python train.py --d_model=224 --normalize_top_k=true --routed_scale=1.0 --balance_loss=0.0122 --balance_bias=false --init_std_router=0.00747 --lr_router=0.000978 --norm_eps=1e-05 --seq_len=1024 --dataset="wikipedia_en"
Below are experts of layer 5 (counted from 0) of a mixture-of-experts language model. Rows are named router (the router's row for the expert), gate (a neuron's input weights, with its number), up (a neuron's input weights, with its number) and show model dimensions 112-223. Each number is 500 + 25 x the weight over its row's rms, rounded and kept within 0 to 999. Numbers have three digits each.
After each expert's rows: "comes after" lists some tokens at least twice as common just before its tokens as in all text; "gets" lists some tokens that make up at least twice as much of what it gets as of all text. This comes from a sample of Wikipedia text that the model never trained on. Tokens count by the router's weight.

# expert 99
router:510498456494476525505515533516490461477515491486499532490509531498511494513503511479485530507551486465546503478464522528487482522466522515494497508511498503493498506464492502541509493530473506506505480488518526514517520468533501474477478511509495473505491516478469493475523545503548438523513508517490483482519476479497472471509505524453
gate2:569529536506467479490515481485491547480561499486502546522476488476502495472511536525493452510507508484452520469505448496463514517495497529511486501463554559482497512457536522525517534520489513525493516525493509500526531513546445493475504486496478476502507513503508458498471489472523471499516488480498506511498481482519486517516510507517
up2:525488481507494514483515473511519489454514542507516521508480503451513471468473492504507502503513526444481459498507506520458509525526482545488507498481510542511487492520563521556541512488478484562483505541541523507492496495519486492478485526524470492505501483490482493492518506504507500493483479512523499506544481477509494488498498495502
gate3:486517499490512495476527563499516504487478482502481484496524499479497472533449478510466564532522528506524444507513519506484519508471536444495535493499533480479502497481484475497503509502511541550485478506515526466517566485459527477495492498469521503502498486520481449524510518518516481455523519470493508495495509442507497508503485506515
up3:489550511524477489526519480510466481503497474535504522498467470514531510505504487494521465469505475480488514504519495495527474540533486476500500481527495496468524516495485517499505450517536490525576556521495485501524474487460496508527547472498530496460505468462490495479507459548529528491488522502513494523504509469478523472482515485505
gate4:519480485453526489470486503521475521519493525510486509534501505521499471536485485524486513501500483522460536474523534499501483469501497518499485504470506550492568487498494519490480518510497537513511524519508406560513491513526517503501526479487491474500524528521527480481473493490497470490479458480513468520516456494506493498514529471493
up4:510468510526470503540490520536482506458507512473526527452510548465473521487562492541459536489530528454514510467537495486539502494515499486503526523556481498542463511516502501491509555519467454483498484490517502492504521496477528519499498516513510488496503474525500494501508536504463488554518513521517488479484448510483509499478475491526
gate5:556463493494512525485521488534501501479480512494511512480492493459520477501500540471498519517498483479530485492522483489468522516491526497531517546515506481508454527472463554496545570443512534490471558501535502512495465477502504474493507477514487448463521489512489463494482522525461503485467494460509517511514485499541518530473491473488
up5:457494522508559489515447485458558511501479465536511508520477511510508525506491471528500522487493492473486513477505483481492527490505480506508467498526534509519508501538492462517522504495502505465501485487458453542475483496513492524470439452462520469513475534496488552524541492476508459497524525557500513509490539492476477526527474495464
gate6:516541487493498545589490516486478486474510492457491487502486512476550487479486495497506521487496504464472555499556485535512488508482525505514488485514485534505513503527483506520496550502485497514489506501497518540451460457518505483511517458471503483505530464526507513495502504491550498542492529483492512525473502517479498523477493508492
up6:501486520498481532526505528463501526486551502457507488516514549503530452451434509523471493499488491513509495547516538510527484519442516514516505486484506488514507520502518497523483487481482493556495477532513509536486521502493509461534506504480482490500526485507550482488466477512509549502518496490552476508484489482523504479469533480483
gate7:511483509524525525518506519511533515520477500474532492492534522487498480491536462528565520487468462511502469513474495448471502455508482474466478504453498497482488525485541497489508521476511481488519522496459468492479526480494480524458484498480476494548476578527517495488507483498530492496507521533466501508555485503488494497518496483468
up7:496500510546520431483501476461465495490485478501492527519501512482461518532488522495474497433500491495527513506510507522471495483476479510518563498491499534483486499512531485509571529487477510488496523486520513529488498559503496490541520508487469495453544467508475481541491482492527530525491436480516494495483498529541484477525496553503
gate8:456501483519535466497507550504525467503472482507512501517487499466492478493497488488468479477461542524526545475469531477456484499463501504522514503502520496489540498505456501541524492532508511452475497482475514517527460441525493455531500493465447559544499463466505521534516477476548513491547519506498478477542520489477502508528462526440
up8:531467448496473531499506512483492486511506528529525524532464486473513470512500496491474511509488519506511545502500500493500489483511473485497498460475516493521527486491518488513458518508507520488444520458496507498528474539513495464489479484517502565543488533489515500450518509508482456518516538525477484529509506477496516512528468505463
gate9:529495458500510506462549496449520510466484476505463502476503477522477483532509530526523520516499516467500465463506520482539547481481511523497531565463538536496508505490516476569535522455490484516503453534475490489449523514534470527533495508472476497503475470510467480539504518517501492481519451503512498497481471508470499479491498494460
up9:492512464510512498515512499461504471493492489453512501443509564496472493517499466511529491497489523441474492468525486490535523484499477490514501559531537535483517480483521483556530490502509474518521463516451486518497518529459459501488501498488474499544448491514491503543481532481528470482495484526500520480489525491457511497471518509470
gate10:528528542490520513507468484523529447540492542512497510490458475492515493490503535528477506524517492480534472512589515489466477524513518520476515527532473505518509499496469568536485526486493481528480504494463551493458479483516520485505514494532487460528495473496506494517526520522518503487519486498495523484471542512495493496530507503537
up10:468504501500481502469490506510446558484449489474492465526455502506534493485542499527515515493518539472496617508489518519522488481516513487557510457518502533468531515503468473528535481484490496520517460453506486479533477529476496484519507479489511498480487461513578494504523518525496540528477548507518458480535476502489520498488479528499
comes after: "\n", ".", "==", " =", " ==", "==="
gets: "\n", "|", "%", "==", "ography", "\n\n"

# expert 32
router:478499512492497535497521488513519457461490528552531533451496494470542512469489505519516524491521512454481538527481501543453569497503512508491531508492471473532509569532427504500513521545477482545513493503549486512498516471549491509477514463479493503460533466497493505417522532518512496455508522520503468529534485500474512516505503497510
gate0:487504506461506459523507481532530491498467492565547566481498505460509519479519529504498491482513524476502517472511545552448520484498497507549530522497517503479481494551509492558470484513495511489488470462500533501484511451518520501500485491489469519485483479514551482511520503507445485500524497512473470523492500544516482460498552518480
up0:500482473468484495466563546534485481475498496530510527507512544433478459491518542519511524549478474516467539470514477533470505521523505493511505499460517527499536484503527554474512526448485487506526506512508486500503455510477450551550508474513480509482494491495516529471512512473483499475490466487499514521509514511508509523447516518536
gate1:558520481501521489515554465515485530439515502543480491499477482497513472463481496491528507520529503509491497494504535526510492495472497501505531484505469525496497494514504505484487451525472496475497495510523495515501450485456461541521523477477518492460496503463510512496536520519448508451507449503486494546536471520473512501513440511504
up1:519480495509476485471529503520523530485551499517499499509507524484529470495446502526491499569519494460494511496483511527474484482507502426500502522516476525493529503533504510499469473576494484500509517510550480513506473515487499538529513502519533501464536499466499431484489535545455507496518487524489492551541453504484517497492453513493
gate2:507510531530505488498511542488484529477466498516523511479508528523496546501489482515529483477543542472514497433488498531481509518519480479503497480523429499473505489507542499494535500492476488481485466524509515453458476471514484496496533491527506458488498519541513544539525519507517506517520493479526492491513514485527481500535447524508
up2:499482486518497476484499514483538516483505471513533498508485475502491514497532511514542554461492511501456519552502502527510500490487527512489478504500508539504545532496501532500526515439522544523509495529483478485535470501518467519496500493500479511464517493493468475500498434491492472457530489501452496522484511471478483504511518489480
gate3:472534512515485471543492472541482510486500462500512473487491496491545456469496489505520543490510505563539496499493492481514491468505515534484521458494487478488487478478514487462490495513509512540525529476530487505488522522505566482542484508518500496472552518466526510471553509526511483507583469470511519461535489499485509483516447462481
up3:522488482510461485503457474492480448504495479524507531451493482491518504508513498504528506496537481512528491483470511497509516505503515537499515507483495453503475508488504493499542510506542498512497535488492502478517545530495526481512478515494513527490522510453547477446539497538457496537577518468502466477477495507497507468507440480485
gate4:503495490460516529508531498503493439473500498503488549473516551485484507470488476519503486526526513479504519498516494486505538468502473465515518523492486503556529520521515491532507502541510454473474502478493482535486488505481512562483510462496508465482554502548490520455492552485490494505504542538514514534478481540519499470490456508487
up4:495513529491470494517483468504549516498463517504505522436489526498477567482475512483491505524528540487474461498512515584455512500521522541535508517513526504515478503507504477505493503530530497501517499509508503501533501533475519511494504499520525498447493465518517481533466539505520490481515549496529557466487505481512457513482461472508
gate5:520514528463517493569515522490519501475494456450547497498513497453485523520497509503506542503531547496502500443503510516510483529507520529509503503499456470476477526517479501499474522474527551503488480474468516508516486453532520462500500503489495491462495478483528492483522519528495483475512518508507475469514488499480520515514535517480
up5:497542533495527466567519551475498507495523482472542523513513517492509471466494486495457520526549500517455495488457483473490504486487486463534475490482484507490531537520478486479499487519496529526494465492481490522498465488489524490502518514498469526537495515512518545508492526508512474488514541500503482511505481498491488541517481484475
gate6:503483483501491503488488558495507515470512513517510461485463506536556468486492529481509506497506515480496555517496529488459507492501477512505494484513526496473542491479476494514485494477496500539480494501483472477495503463534511516555519470475505511474450532484507497524549529549510521456540485489527437481534529465439540517535550492462
up6:480499521506501492494475516483512491507493488524539482488484495501524489506482550499522463491504525472493573478487512485456523481511490502489497460481529486486518484509503499479469500504472463525496531502480541509500493512498505525495520458484474501480482509493537469524521485522521512459572489455495498525518537491472554477552509485477
gate7:469501458525479537490488453475509500459540499490518474482535475502496492478491541491509503498527487447536448446458525496518496528497500503484508503477505529527512495440526519530532481494484492438479507501483505486523520460503493474502503526485524516471485471456478547492490554529533492481541517539492493488496510513477499506484498493475
up7:479488488527478510491478519476499506489525498522514470500506495489474481447470548506493520494507499453505476498511490528519487508505485479493496494437500493521512493485492514468561457512480479448499523507522471477508461487489507505527526518491541563535516485526459515493525529486544500471506512510500515477498530474474517494488465479500
gate8:496497535504511475530485504495478466464476478485550542494566519505475520497530487533494522483548514483510561467512473478498512490497463529456505447478457470533463497524498488511497484495511500541513485474469505544474520437509528492472482478482471496506518520469524484488519524464524495526504498481489485535509518564520485503507529548504
up8:459550461477491528490497492492531509511493529515487441505491485492538462483466508499536478522478514505520417500507547516459456496513542506483528536516527501469523515460531506540488490472499468479501484489486485461543476480517483537516495501528517513490474502495509478552517499544463516534531514487478509509480491477501536485539466477502
comes after: " ", " 0", " 1", " 2", " —", " 3"
gets: " |", ";", " —;", " been", " on", " ft"

# expert 57
router:534476479493491526451505471521516473483507513515525517450510464489528466487455504510508526489527498483484554490475502497508497525500485456480522492457456479527464518489507545496510471553532535517466524495528505504508510510525499466503532505444541484490508503469488495476523522486517497487526508475456488504485462495510518493449457527492
gate2:474530459505464554511500491499490446502513507444503501467539502504561498504471506486550513503473482522505507499462519486523489499503486458474473503468461471501481513467493469463496511518497496521487499502513510479533470516485504450510507540528480508513509501564512508483490472504496535502490485492507494494513520520508521471466517525495
up2:507497471486510526486474487480488489505514539483542515429485517510527460490550524505523497462461498534503522475492523497499490521488489504461479495484477475520523507476522491506501499523440507495488476452485494494499521477522507490489521476542511496529519521536477474487533503545497508498469500520533526504464518510505497471529548503450
gate3:505494516480565509466487469534501482510516488492481532450509465551517496550445484504513519472523470491509585509494466509504532493498485455494510537520468517486498511466517514518525515475534507487507535561500505532522519520461465533502516480472490488485510473496505494527494550449522483474534506472473531492520513488513496538521474460483
up3:531500559486533502483494523475514484478527512490479533445538526531538495504444517478525514489517488479539532524490475523475515529476458468486487503477501473500492530505548477518490472466542475529528524501476547507517493538488469481459470504464517550465529485496494521511495491458521494466531501495509517492529476498476504544500500481463
gate4:523530533498492530480531503550495479473500514523557505493489459478508460546512503516546518479547495461514518476511496471502454493514505536498523494438493495532532526516524523495474480510517508509516487493516512495456501514521469450460479496493543477483519499473499536507501505525459460498502453485514488454502528498456494503474486505470
up4:504467531521448526509500499492487506498559460557481474513471489490479543491484457546461512510554479503541501502558511522475486508504518502452463515521528514500514476493493528527501553511459523479497476490503486473528529480485497455504476495493488484494447522486512530518490538506490516505514540482473522491476497509510486485503462500545
gate5:547466492494482511465482498505528484479525515540470507469490517518469498498498514543503459496494524485471537481484489499459518486546497500517483556484483486538472522495514512532504501503540506491465499470496479516519494503530495501526521492495494505494560526468510456488465510443471472472509472494500478505488518554443493501503506524486
up5:492486477513481532494506510485498497496482555470499516454499484467529497541548516500477519461456502564481472473454469503465467504499500454531539459504522454491480520513505537511466504487498504453481537536520496531512510481524529525481500545535525484504537503487543513526492519468500500512493531492536547505486544531532488488464496476493
gate6:471483493481499460536496475544521473520505481505455502473515538518524507460459485503494502547518496480561480503537500477527498524552507530570531553502487484505448501505484528537525464550528513510519480484511538452510518524464515504476495490497512538503488491490472494495498472525484507462497524533510480486493498516473462519408499480524
up6:579554489537510540503478507494494509524481454439504504458473541560496514513479524464529529510483506468465516476445475512494519501473482467452503500476511522513502491541485472493495518518497521472474513507508530511486496502524482510475515535521507473534493487472528486505540473512492457494526526475492518531450477488480529492538526504553
gate7:479526476532492524516521499525474518462485532465494515460462542482476486473536463484478500505496504546504498487493498535495533480542500490485494535507471451526489512483498452495485493519502486515474542468509467466447513521527428513481522540481545478518508495492517522496450548504541507490518520533540483519485508522509461528523483530512
up7:477517498481505489497468500508491494475488481492473491474481520497477488498556483522503536493484504536532508489525530482507544498531489519476523551492472515542482529483484457524475506537524495490501525507461475486483476518538451503481496495539525501552485503506535489516449527493572493507470531511497522503516485531513485504510502506519
gate8:454488538453503488489531504529504508477502528494510473478516520520513540493462526512520498494501516474479465489506490503509505512480469529484478457460513474492524540456504540489534514519508484508497521483531504523502544483506539542467483504500469483496484496487533472503499537505511518481520490518549535522490529443473508532500476512514
up8:422492518446491470493501452526481482495507528493544523506514477506506504488520525495505479532499464496469513475482494516500521488491473525483511519465494516471489501529477514523528492497526506492519526448503466528474489498482529519503485501473476473500508527516506515496488464521517497512536502496532538481533553482530544509490511536510
gate9:503516452495532491463523501500519562475521526522469477493507497455520511448464477502478539500495522487491514471510554499514496480526520489504461555465500518502530533511514531483451480526535531475496551515510476472473479515504510498466510506505480484513520478464469508470510481487472473548457499463467509509494474462484526502534502515500
up9:466548472514507545531489491497487487515450491464511464459495484475533483572475540479515495505511505492457499514483493507485529452483499526507531487494507482456515570530469512524478532547502486526508497520505528518496496511492515478515490496557517489482499485534536535521486502511534542501512474505481495518550540501490515505444483533497
gate10:484502485537478512467481507515455477459531469585546529515537482469502497484500512474512467484517519461509480518493519501484486517517500481489508490473498527520437504500490511512497529527500532487486516495540474501512491525501474526537515464471486520506480480508488495503496514501530491516510487476478495519445472490493479494494543497458
up10:516523483502517501476490499496472502455544489563534536520549494463507481439512485488505489529523471473463454481519477493493431489530528494495483478473499508557465502474503478513483509510501520502494516516527479512493478508525530511543505501463467562520520519533505531516503488529494514498492531477482483516491466496479477510491549497475
comes after: " a", " A", "A", " |", " an", " 1"
gets: "\n", ";", " 0", " 1", " member", " number"

# expert 65
router:478458520517498498472552500525525466484560484498554497459547491455530510499462523522496475504539473453502511482515514520478511529494514545506509505490457500516495516520476509496488539496494457521508502467526511511467489457511521498498507523487473498493484503515501518463479514545541512480515509512500501515519463475476501479485518474491
gate0:527495525476446504512488505499534488430513480533511497485520520464501481521428461478464501481473460507518503488481536495490509494501508548454516518463500467511481496497513505545456467551516503453523502476539463523515498502523485526503532507449525512509500487484466513435514534513459491480513505490511497511527473478513482539545535470500
up0:509483489466539536487519482500555529454492428520524504483456497441466500513489485538509478519497510471454513509506510487487526497516502514501501506487495522517527519513497494496490525507496435490476507497464539525487503471514489473530524468490484505501529459484534524512465484519497483466495496516493485500490476513473501496504539534475
gate1:482517503513546461485495472477485547470513529510558508453538478521493514538494526515523464487503525472493467510522469491483506522504514476453502505479497499488453492500523460497494522477495490541475499513495541537487540524481511506488498508488508509496482521543513522481477464497476506499509497503489533514488477534482498452459535559467
up1:486506462495492524525538485483537493480530468535509531499535518479507486484509548539505527476499538487557483471550478492516519504478536528470513514491517543490486534519472494509506521495494496523505514481517494465472480514448474522497527476480466470537502453522509499522541549512499494478447485527521520496452530496521530509534501490483
gate2:512506519499560520449493499477512530496500507536556514459446502524523509543490499493540474503530526444502522517486527497515533528496485467481532539469485513506508529514532496458528512471454485487530509491482479499460450499513497512484563512495492549466506494526526481490469511480504509545484483515494499527510468466492530486498522507473
up2:526534493462556490481553460500495488482539525528555472495466469499515523516493505502495464480539511440518494534530497486504505515480523477480534519474472490529498523509535505438509508479509535477505500514532527508494481541468502515498551514510476526499490478519523484482503538512511505551485495475526517532496440477482483466480486473503
gate3:497473506480480504525531499498541485492548515508530518487505495492522531541487485482501472488523479488513486480508480510484501510454491498500535540453478495544503546479532488536504501548477473485473502534525479536505481512504513459469515482427519490508489483507507451507513516517520505503476510528475506534459429502496486519503546528530
up3:506505495477494518530506487504546512547548530546540445496473488478513524454478500500510493462564458489541530483466476503513494507521520505491528502494469497507487533501507462521500487519498484506529517499513508527539465482493480553486495506474500459528506421485510438481518499519545490496532477539550479471474487509479497489513516458494
gate4:503498484493502518448527516492482552485493485526501499520507439489460530474462537535475502492498464491515481514512499481489558496494494532488559535503489511548500520488544487473492534496542463504485524495529473501507528507482501481500518493507503507513491502502489505497507499464516504461470507491502515545494475507527469487526486488479
up4:510532522489490487507433498496525486532482475516454545511473501454513481543528491473518490533524508521513487491502476508508505505512553472509486505509520501512488474516496500528528481489496514465486514480544487526515470481496488505492486485486485518490521469506524506515487482523479476501494505478495497510510486455480489529474506477512
gate5:517493487503462504498487468510474475516502502459516484546481472496496490509464513535500503557505436513511466485481502510509499491485471539503500472485481528525453493529485517522491490513511493512529498512491475515517501506487457496499514466465484508497473465515520558487506478532516508480463519511545526501525530492500525537487503486449
up5:516471515504519513496453499501466467500479480483484522505529484502492517486471509512508429548487507490513511493498483512473521454510471487490481482497508501490473490525531482551497488521500487518528514474504445520520513551484452490497469500503512451564477475482514514487487500528535550496459517461530501499560480530514479537453464481507
gate6:510475483459462499505515509544543482494519520490522460464521555489497512570492502508518477497493457521504464509520468510450512478476492547493506478522481486515473498508558499470495548461482490563542557474495475481485495519489460494509470484508531459485507515504524548487474492473461486464508486486499472502535530504482510495490511468511
up6:539504537497489503558490498505534477505486524491499478478528514470513500500520481535543515532479469504530467491493493514485496499509450564494501475501452500433516521512482525469519503500536471475507529497458521536522548496486479514501483482514488528524511523506528505494474460469484496483511461478496498501549510466470487518461478490509
gate7:516500521508511484475536511505523511492491498484515497453495502441537480507503509505506531537532472487522484486502582479515531500458512520480555495545480478505537445494543544505446505455447541506498476511511545494485460472542492494471485517491510525471516510478493495480482516498460525486497482492522513502509511470530470500474510487485
up7:547525526483503489509555515512531512515469489503524500473504544493494455514485542491522480518510486451519521475514567507494538507460512493467509483535463493510480445497534516483455486484490528522508479456486522512511508490499483493472480503475506527465522542555446483461516503488474514506500468496517523482521528505521466486465488497497
gate8:478505502489517486509481463461504487471458533512530510489494524505501519506514531492504511516514508494488510493522474573468472452518477515490491526483510534529519516464430497500515505505490508466515532460519478487499512535527470498489478467508486494528495532550523506504517487502510538467502481525492495495473509443483508455473536530552
up8:491510499537517498483456465464471487490523506523525522508480488503527494486529529496494475502514512483529501500511496476434517454522470455522474522464509493496500499502474474467517528546503505478532496478504524492516502501517492542443498466525473473498480526512493512469506512510448534495521479537519473517514497477506476470502517507514
comes after: ",", " |", " of", " in", ":", " the"
gets: " Al", " Mar", " El", " Car", " L", " Col"

# expert 40
router:490508520489551493489492505478468486501488476499502507454520479500521498472529532490487523482561516494492522471490509482487483469494539538511543471496499516555481514422470504524478485497457498507466489521511519549524496519462485478497502505504493483486526460471496535496510513532519519535534525465500520514531479477459466479484549502461
gate21:492477526492534495486437532469470523507495432513527489516493510523503499493527465509485509511522500511513520455484491482476501500482512512482504511539502455513525521497463478524526471506503478524470525443521497473522456518513477522547496570522478498493519501460507514484524506505486489488516514447531514560513495464514483478465514481511
up21:490487497505513494460463509457510508473501483526501484490478512514474482499489475510493524552494511524494527502513502484476500448481479506505498481530476503537489566524496528478452455454475503477473468513492476532551486520508500510494445510530510517502517423524483525510486516493496459469527504522516512560490528480513521509465501539507
gate22:511480499510490507492497476490512487486493478525523523433475436456516505511551504485515536471533524456509514500517482529564485475510504501515464448510489491536526457483485485487494481503501478502460492514491530482520471477509531506459503449518505474501508529520477525479523559496453487492511476497511506525511487501510499495476530498487
up22:493494484514493476452459494478521480508493494512534543450491452548526501501516480478515571482517530476516481514498512500539501497510512510523484476474487482541491497489487466505518450502512490466462528507503519463503471533486516507465516484494558520503483508449567524490531515492492510458491469488515525516486500464493484474459487511485
gate23:458464467477516500490528519514491507503485524509455487468493478530470489493519518501512479475527468468505475476499559505538489505497548472465524486499507509495489551490478501516502507503481492479457494481508504478468467523527490479549491521484513496532482493516503512514503552556488471493549528517497519514493485479512520509528423555513
up23:495505475466495495521512518501554461512487481544491470484485482465508505543531517498508489475506533504484499470510506529500518500469515522543498493508524437510504494516475515494454473487507484489509513499532504468422528526482532478490537531488476504513534517453544519489486501491485502502492513517508469514519438475431489465465464453470
gate24:512475555508520480453475481490507523462499497479482475493500508482513480487514528525506478510485527510453523511471550513452470500517461512516484504480492564540472491484485530517474520503470539513484552517481491526564472469492477513502490508495495485492523496554504531461473453510466488513536488478488514525497503495517498489511559505460
up24:507479494481499451501487521529474484500506491479492519483478552480480478447477519553476485475503503533504459485456509509479508524460514528507531509528536503520460515512500485510500494519495509462512525506484485536521519479484496524498527462492461515534479543496532544483495504543548480479506499469516526475537495501493509472491580511424
gate25:473481537518469564477497498537487527496495527514457475497501502521485505457476514485542502519527485485494500543530544511506496535465497470531502539515518449508491491461526507500502483506497461517501526494505507509480444528514506513483531512465519509517477513524500560486475494509508483523510514470556509476553523495499492529514507479466
up25:503522563502520492482493509483504520488510495485530491489477484501490466464547557558525479507507515491503522494505522519500523497524495488490514479517531458527492456476527503480466468504495474506513505485545483496516498524532488481486496519529455489492538469544511500441488492508502532527504495463507527480496469498553505518512492500464
gate26:496508476478494503516526482516481468486522533493467500485510524543547475486513495446505506490517530490472524519517461538472550498521525507502555454515480494516496554502493520531517505481486502504535521489457500506444496508409516491537484517484537473541500526509483470530523508500474485504483461479486531493499511509483490512507504468500
up26:555499505485529499494492497502502468485489520520481511514528510523518496500500517502529448508523532468509535503498452568482468497459491485473513475484495526489481559503510491487503483485477514512491487474481479537484518481454477501519486508513497586532508502525499490487500489496535500491521499523469541554510483520512503485509516527468
gate27:481476513498514489493503474489487503499532460499521487492522459523528546512483488485473517494535537548500526492514460504484502496475506510540508521503507436540514509474463480495411464455485531545507556523525517528480496503485509502485485495467513495503486480495481519464503532524555451504504580503512491514475473485504488501484510464494
up27:485492500472512529485467472510484516563487502482502500490512465502523550508513487483508508499535543493540478457509468488520501464518498556471520509527532482509488524511496498522440458505487497518524461501535489503534503481534502530462522532470524463507502477495504500532500484514524487501553523501462529560471511500507479528520495478474
gate28:501526473483496532516493504448559534490543512510498517473496484480507489497495510483506477507532503529506525465450518491503473491502520517478505499493511482537515541489497497510461520474475524500469517519447490495495517495537479499478465517458506517487488456467474462499467543496557480509552536481461541507479469462555508509499507512502
up28:503498456454502492479488517517495514487471512529474522504462532503517505533492485497458508489495507550480493478507524472482490476461541499453546552491506523536476499475494509498452460472495490501491495511493535493495501502538460477474506500492502530502510485524522495495504496471467475534564528480496551493574426478519511509540512499510
gate29:478499519517491454503507508463415500473498451515512486453529516563512485542461526488508505503559479484512529514487485475491535461493502489537493495546463480551501526495498506498480506476506485533506500513508451571468540459515499515521477494510524490520465496516506494496494462494530491509501486528501529489542495469490533477513517531478
up29:502516509559450497516443453495512462526478495497456498532537489496507460513531477517492504524537485493522511489511458515512520523542543547475562535514453503517491498501536493468516468511485483471495506495504481459505509500515485541500460525512474512511535470509514476497534529485485484510512483501516563494491511506510502476500552453508
comes after: " W", "w", " w", "n", "b", "W"
gets: "ow", "ter", " to", "ock", "ing", "row"

# expert 88
router:513494504441553514504514503464508520502513545506507475473527497439500496531486531536545526494525474466510522516504495497490477557503477497513512482508499500541508501489490521485498497489507471461516501462548531562480480508503489431468518517518491469520533476472470475507529491485509516524529538517526482550531456455529513516458421517474
gate2:478496502510481508492501521481509508504501523466440508490516460537546524507520502494516501485514490521512555471520486506486466473448470471539530495459526483536524515507497493482502443519539509502527496462500497544519497526483539450496510532458477490530474511516496531537490517452512451503533535498499530522480482554496520490495494478480
up2:480474475460497513472493507504492474536516494436520482503511511479539519478482481507489517522464500532510531500547517477461492507479513480525520476524503477547510518514536511479526512474475528477528493500519534475508483552485477468488519513488539464546463495527508548542439496535435473477499535499556507525494508511501521512483478502493
gate3:518493469505511497524533476508471511508475505482492460483490482468487477545478509520519503532504465470511505514533534467515504469475486518467508498530505502440461495523521483510509486483476462486472478510473532480473507531472513515503509540495506488509533504451465508522513517502493470519483539512523481479544483488507519521463504533503
up3:484525536512489494497465505485507508509467500501473479516543523521517441495537475499480522532497491521530451494515431472501466484489484503487509499512496531480490474479486503475476510507476510468460482479511515468525555504484519515480517503519491523486498573530548482486526524456515478489551502511491533478544505503482471536491514515476
gate4:508506502503523524486481504497530493530512478518557480480438462477487424492526540491489503490526507533491508515490475490520479489486487476463534501521479535470492469493461509486453488480514431522510497487503507530470502503479501487536535497541526492434580459491531478486513536504484485532503509494507518492513508495536502515472481525464
up4:485487501496481488513528531540509500484454479517447477500506474505497590460456468518538469498425526503543521473505490468523512515518515459531486516492503467517522490530509519484527510506511526468503508539498517488497525518491478520448502525493505482493472496486485548488474485529497464477492492479501497473472453530487529492498484496511
gate5:493476471484481454512505538495522559490486476521549514447455475485512504497461501495513504517442489428513535502481486479464524505501472437453487528513465539483513500506515480524509472470514515505479470527493488525522477479496469547497540484528489536538514496496479518498487462476491513517514493550495516509467489473509483494492530520477
up5:455439518486516487527509502508513569464479498511523489476508500504495528514520470504538526493501500479529554495532512524441480518477547495493457502483481545486525505477548502480508528500501539487464520499514465469502499498486506485522525507508492512514521506489490563505452501481494474510513501507473497495493515508563531489515516520486
gate6:469534501525534517494518505534492478488512512514444521502519477443498495484503538487520485523504485526491549492517475479479550503474473514492530522452506512487526504552485495527493521490525502455486540471512457456501502517524473485515503478518466534446535501512506520487531485507508510476526531505522519527468488521466493490501489503544
up6:467537506499510511472496516492520500472481499496433522492537508430526481521530508514492464513490473511497526478531505511494540515464472490509519505482516509556515510566505489523472513479511493479505479476525496469542496566557507466538493496484437508455504499526516546505517468487533491485493486488492511526464483504476498495512505482533
gate7:469487524501542460505535499506462478527526507493527526518462511468547482523505509502501485532469491481538536530510444450494468494523475499508478496507481495487486501527483504505476533476528441509557539525509486508508507505516541470518477476537486505497497537526509488471502500452480542478493499518525471547587508454476559486488499511477
up7:513497509499539478532499508490490449568523507489516539517486546476519559522567516487494490529497537500509504528518478475463489482498507465480477486494507519461511540532459525519480502502567430483517497509490472550522467475508504520520504492496505481504476528504501471488518480465479494513545459470523524536522509484482512519524512499492
gate8:477470506495529536482528495501527533477524494507527470467489511521505488523538539520502481463509495502510540457501465521486463485492483474526483492558499445481493526488526509487511507488464446525498462496538508523517509506506488470491488520565520525517505486519512490504488482506494430515518537509485479505476473476533513495506457515495
up8:516471506469497516496508519483527535492540526508538483472489514527538493497495531521501487464513501519524525496519489533480458505512496472518473482508510520457474498515464520478495474463487469519505492521524534544514497527498520451462520447561487526514514491471457489470501508517496508548498514518473470515509462469500513488524504460458
gate9:509515523461527525508523475465491518464510508507485500499571462502496500475471482499518497513492502464529516521507528506516467498477500519532502512497513497483477479478477512514455487466553501525465491481529541524524539470499481516520487510526497493483484478446485515508517511480463476473502509475543527524489464516530508562491548456495
up9:492468475502484505462542513520506478462525522502499534500497497484478513456503524505526474494456499505531481524530453502508535533508491531524462492520501468560486478495531491516522525511502489491513536493475521517484475522459432495479530489519533477516453492520532533506505530540523485500493501542535509524475540463472535531465509531502
gate10:511519510520536520531488508475475496461507513484499461503542484487515547535511490492498487482540493494464537524457471512506509521504475489461523517485483445506469487490550520548504434519546446523537553490502557500502473510517485509517494472490472519465526486530484511457500489548516455492497499510488531522511432501534510527490517506495
up10:528531514491559501489521504500478516504527508495541490544491522456485555532469499530503508473534529500526532505455442493449522523496498452467539519492494480530474439505493511526508477505506476496516487465485561503465499513479476491508445554512508487500514498503479500492526521486533475494499465471498485509494524525548524501455508515513
comes after: "-", ":", ")", ";", " •", " Gen"
gets: "\n", " all", " two", " All", " 3", " 4"